Experts of a small language model: vocabulary 4096, 24.6M parameters.
Below are experts of layer 9 (counted from 0) of a mixture-of-experts language model. Rows are named router (the router's row for the expert) and show model dimensions 0-95. Each number is 128 + 32 x the weight over its row's rms, rounded and kept within 0 to 255. Numbers have three digits each.
After each expert's rows: a language model's description of what the expert responds to. This comes from a sample of Wikipedia text that the model never trained on.

# expert 50
router:118073138114135150148119102108189091104081165113141153145163118100122057126106061120135170159133062138137096142157102143107140146169122104149090111119103109145121154131119140129110085060078134166104107176097063081097142121144094085147122142095145201084105101240135110098138133101109124120
It responds to: Capitalized word-start pieces ending in r or similar, such as Car, Cor, Char, Ver, Wor, Mer, often list items, taxonomy pages.

# expert 27
router:123100166124183172140130114124191111125106178176087108122135121087117041109146109090124141191100089096151120133116099179038122132111138138144187097129082073146132123081105127166184151119106123184141118146136098091126109119147105137171152150125208123114066125159140158113130144106149093077
It responds to: Whole words or word endings followed by a space, often place and route nouns like road, station, map, bridge, and pronoun It.

# expert 38
router:151076198153198155108061084140169067141130142120110136093173125143127097114138094126133127132090069100120104145157166140112121170115152150169134105122081110168120112116152179168126134124107116163134084148162042093186128145107054154136162112111141138070087114179108118078139149134159087129
It responds to: Past-tense and -ing verbs after a subject in narrative prose, such as began, took, moved, returned, remained, starting, usually before to or a preposition.

# expert 22
router:075154185110172124164118077150111065078169180135088069106146128128078103143122121134168140122089118084152136139105075193091141143146109164129131068148124047172183122068094121140140123100053099181116082130138084102147137130152110135104143094123153121102112103159072123106145130121152127130
It responds to: Mid-word pieces, mostly t, pl, port, s, inside longer words like aircr-aft, helicop-ters, im-pl-ementing, op-port-unity.

# expert 61
router:129107154111151164175120125091148114107158156116098108145138131134119066140126122183131123167098102123170142151183139162075159117101146126207179093157088136156128073081083114145168171140095129148091114147165131121178104124165058160130120139151188098086148166209097079105192144110139156129
It responds to: Mid-word e before suffixes and occupation-word stems, such as fleeing, refugees, footballer, engineer, commissioner, teacher.

# expert 4
router:063099170100167127164102091154121125153123145133087164091109083079093035116145114143180177118091101094142098163168084169101107126121139132131142120120095123196123095097117149170139088090099110142104088203172071115153118132140081151116136076129164129122100116154137145080151112111112064095
It responds to: Commas closing a clause or introductory phrase, often after years or places, plus final year digits like 201|5 and 199.

# expert 46
router:130097133076168138156115081097169102155103155083078140126134105114129049131147092112105117138109080120112087150142105158108150085164123113157168159156100117119149185099113117154169184149127120145136086227174101117135164146128095157198112148176201125114073150155097077128130124130142118075
It responds to: Word pieces W, Wh, we, ock, ick, mostly in names, song titles and sports tables, such as Indian W-ells, kn-ock-out, Wh-am.

# expert 11
router:081072141075196188125113126128133080172112169115087127135113137104084084083129058151173160142112119144187094092189118157109153128161132131163105116113114129157108121072114145155115153112127142171115133177194097094139138160129091165116161166117129166096128175155103076056171134093135132108
It responds to: First three digits of a four-digit year after "in", commas, parentheses or dashes in dates and tables, e.g. 196|4, 201|6, 192|0.

# expert 41
router:062078126098120120102083108094163105136111113147082088140128132151101124183141120196122166114093063079151076114162150136042130151167118173170138088092112128151137164116123116157157136080085126158108086132162101080208135144155099171119177111159125098093110167148153083090142108117149122124
It responds to: Pipe separators in stat, chart and sports tables, plus words like high, total, Best, awarded, and Ph in Phylum.

# expert 44
router:103129135064190142173072109109192128086141155091094095097095155094154090121130134145150108135130099076144102142157119134064143103185143137103193106129052080192098136101114100166171118077140099184150106119099067129158139170121099155144093094101149121094103120176090119086130132139138124122
It responds to: Mid-word pieces like st, ost, ott, ant, est, it inside names and words, such as artists, cottage, Bryant, heritage, mostly.

# expert 10
router:151084121078155145135096058108136053205116145082094160160134164097146118098156110115128161125097085101134111148151146147095123159168121093198136097101096133155147133124124180149154086056099117165118094112139060115138103148144083148109145135131141144083074114146096092139154126121218103090
It responds to: Prepositions at, from, of, during, near that introduce a place, time or cause, as in died of cancer, arrived from Syria.

# expert 49
router:111101153112143153145120121113155095117093191159121078118129108107130088107145125090136142112128096127197103130164058182095117135133077095120186072126088069204144129109115111120135176095095110152097077141191105076164104138108123141159139095171182122137159152155077139125199077127125155102
It responds to: The letter m or M inside words and suffixes like -ment, -ism, -ation, as in crimes, department, baptismal, female, p.m.

# expert 59
router:077096156096123129157075072114108107136074168155120135137159139094168106121135110176123133111104076158183106095137132119128137171140135153164148099107078089168108171081077162145141102108059109196054133119133083128141061148146107135144169082109087160099101090138133089110190124081126104114
It responds to: The article "a" after verbs or prepositions, plus quantifiers like much, very, no, every, several, e.g. predicted a high risk.

# expert 63
router:129096163105141162135080122134167083146097139132104103104163119109112087129123077128132109113133045075196113079169127210075153128137094088191125112145124107140138140104076172135167120094105154167093118157093090141147093163159045114132110086136157155089091107138092112114111130102188121097
It responds to: Prepositions after a noun, mostly of, in, to, towards, near, common in biology taxonomy (genus of, family in) and general prose.

# expert 12
router:138104119121152184147083101116149074109100144138109161170115127100127072117130095133147147121089125092220111083117159173095123186125091108133179128093089120134164072099132121103153159101096119178074101136149060104072111163123120159157134121135113167130091135150098118131152088061166047105
It responds to: Byte pieces of non-Latin scripts such as Arabic, Cyrillic, Thai, Chinese and Japanese, plus accented Latin letters like ă and IPA marks.

# expert 31
router:077109167110225145112111136112176117198122180116055152146087114133177113132143119126156101136094075128147071128126138120120138113132137133140187110098135120133131115063121129172127161062084116179095111146102104092082102145219121146148135115146166149099115136147136059112185124120132093116
It responds to: Word pieces el and ol inside words and names (metabolizes, Donnelly), plus closing quotes or parentheses followed by ongoing sentence text.

# expert 2
router:113090178122157135095156077145157092115061195135104114100139145139113119146119102135137119094114080127123092078120164156048146122143075118171148124115109037166142140123172104118116155088096084164123093173176094111103102163114066162150109150126130148135093101156068066102172140153100099132
It responds to: Opening pieces of words and names, mostly right after table bars, colons or semicolons; chiefly bro/Bro in broken, brother, plus Ch, B, W, Ge.

# expert 39
router:118061096128181148135086112147134031128076217147071160148105138067145104148139101173187084112094077144142110122156091140081153137101137159162147116092097131144149138110119115167172130074125103160142077150120078154123132144159088133143157105164118116111103116161111068117171099096134126152
It responds to: Short cell values in sports and election tables before a pipe, like blank cells, dashes, scores, digits, percentages, Yes.